config.yaml
experts_per_token: 3
router_bias: true
vocab_size: 32000
lr: 0.00478
grad_clip: 2.0
steps: 3046
Below are experts of layer 4 (counted from 0) of a mixture-of-experts language model. Rows are named router (the router's row for the expert), up (a neuron's input weights, with its number), down (a neuron's output weights, with its number) and show model dimensions 0-255. Each number is 500 + 40 x the weight over its row's rms, rounded and kept within 0 to 999. Numbers have three digits each.
Before each expert's rows: "comes before" lists some tokens at least twice as common just after its tokens as in all text; "comes after" lists some tokens at least twice as common just before its tokens as in all text. This comes from a sample of Wikipedia text that the model never trained on. Tokens count by the router's weight.

# expert 6
comes before: "-", "|", "\n", "==", "The", "==="
comes after: "\n", " |", ".", ")", "==", " ="
router:420454503411530458489474506532502484481503455470520584503485566499489494510484509477519450563504481416517471456512471476504521483530511599515502500499493528575466483563580487507519439524489480539525403535537459488559562516548456495546464455524591520506520536479462492455555521514480466491499519483470497477501502493437605507533514491492529400555530531422513382506520491533430462503437506478483462482444453488573468502442441491533491508438461523499510450438539494448515542513441519438485472503446476448463528515478486473451496564500451501464547528499470471462513577545539496500537480473490504492463464488441520511494464427564490549501540523498552536520510501510583441498537475453465513478457487443458411492501505544478453399490460566527594478532521475443461430484567559
up1:475495478526535508499519530495484461489464486497574522542467534496495550492506526462547483485470532562484521522472524514527485490439572511520508555422458455448421527494457487476540525571517538529423499502478518535550427487473511462537517482578481474487510459471498464485592446421536531543497495441488490522438519529449486483529490471446458450485555405535528545453507559508476511574518487510526528479511458503565478494494498494517475472443454517414499511526518526488533510543501519497482518576471505466620516505548494482565540499518442452599504507495506537552428563486487561501548454488572506446490431460508542456573587443548542562437491490496466506589488518499515472464631505512450511458475525507521526496481489467523423436468534490514499499498541491494444429498639544
down1:493535542492535535437518472556512524449498440476546504517583503561488475453512542518512562521562537520511564490499521530505490510558569481535569471523537470515495538492512448517477507546492546481431496519486468488479531486457556526494529484529513459510396567540442437514600487462509583517521447530563440448500460518439494501451510498472422478472509546466516511443536505557461481499478524446449475501452490478464559520596509498462429452566479501523559449490539468474543464505547565428514528445516474465488491426512493536481440510527484525507451522506486538463502484518510564572485504507590523529546483454407512630478513488491518556514515539430486442539477471508542512517473566584599462418552461507469480484455454481451498488560567503465497498525542498500526562514486438

# expert 20
comes before: "|", "-", "==", "===", "=", "The"
comes after: "\n", ")", " well", " non", " Al", " co"
router:460456522513509489477540532525490529481500400524472565514507509496427538490549519454518440547475532503514495483524490497541543453498501540541528510528465568553424480495545463562547522511471441511517396590535477521525562549585478514522458503542540541436491568561456517467535546528547451494505506412502514488467530470438528452510462529503496450588569528438517469508544496528469477580484529476472448465515469439535493491502433543513474472497483505462552448477535546444499536539506529481473499544409473454443579549510507468430535487502470517436557518505420434427534536575560496484525507457449505463466438432511524463464484450555450599517530522507522527531519521465551488470506460494470540450479452445468459497457472558512501493481437555548541481537516470500465416537491552
up1:498478492597540462467525477553502501589494459501477542506520472583500526506458475474534439465528515531466488566501498496472507439512512470531465515555514533482511465506439510506527461460500606523528471576581463513472490528559518533495521464443505543547546542470511493484521469541470441480485528512520558556501528522481514482553537461507530515469536466522503461576565498530472492473512496485442527537496431460512467506466498412547522556545522494501542433556488440475480522512499540519556522461443497503458526453508508516476497474454541491579514541500497530490471419480504457497617441528493478487456580560575471569398490586438457554543510502508521481436496566498511517469564424450555537485513471420493501483459584580532501509573430480573517478512449429531543569493450507
down1:464603511430442549543500520461558536394434526452512454505482512634499541499470529452452566458544507572512538484443514565472529447503510476544531575483475516523463495470522449411460469501494445533482483450457463465533498467510477396517502591525466500455446456527550477513460481507520487567531472459579513511483520490469524493486446532473515573528504483444498514482394470516491551562399482538522486574473521457493520500502500516494532430558472499437521570477553490474474506552472474511441522432512441438503536539541472498468531515502449545464545515466475500562490495485521421508460417466512505505508461524510546525510520519523532515512473539388431458556442501495508491475500536518443488510525474556443536490505481482441515562520490517471446484519448549504525500536463490

# expert 24
comes before: ":", " of", "==", " ==", " by", " career"
comes after: "-", "|", "ed", " •", " Total", "al"
router:458521497500537543463513533557557476458498468477556548501496528488536507474477481415471494492499546455517552427469458471508518442517498507514486548554474481502432469480501504537528508499376563467567498485552550536499489459541470538482506516513537508516526452500539572458456581515414545478533530488470555469453530430500500478520503530518583437460541532490549479445517536407486547547566430486494388483463456477544520518477459514492484456482532462517522501522553454467535476465499476534554420562441453521489554542461522474580528555458501566499534498509513489511548468531530564592513535445378507443441515518495506490496446416554515494509487490483535490439499487459561509450508523544562440534483490485434447521476508530558467441541538539529516462584493531485456479466554506
up5:446518555562521501578471541530424481458536435529532551478480523462506553524524521498527471524451554418557557444452475467507497533499482527580510477513466514528419454508490452533524476489494540480495531497538563386483582477552556494553483542472501444458500576541549527484563507519513507512451491465504514467510426514540470503482508502501540491432459409576557462515489500465551555539555439477438499492551520527502543440505500523515445495481513493535537525507478445446552474426421485446532412518590429429466512536555529476506512458492490503471516533493478490530492515474487503521466524512499512476521517484513531597529475494451481473439436432483559488551526530497478576509461577553505479569494412478534579447506526488547533486501481437463481439498527523550437519518559469
down5:546513556471399458522494516544458484523411532496480464484406491535478504552468516464492487503498490558504503506472494544459464437463520493525507432486493469444485493523533479500475487473499457442463442467540552483447493529519480494447510495465490439432442491475563471499535461583506516525488468460474540492407464485399411538462486445520548504487538496494541529536502418459473465472530496482497530477452471489475500517469512521437515458508454540430548473503531522444470456557390536537544450500576454518419523509543518488533529498512470513489549481490482543517521498480482557482563452447482495514435395511529482608552464598513537497520417482519460479481452437517419525508519455493451420542489392462466508473594473461514505567547462506471491520524538485464540473504522496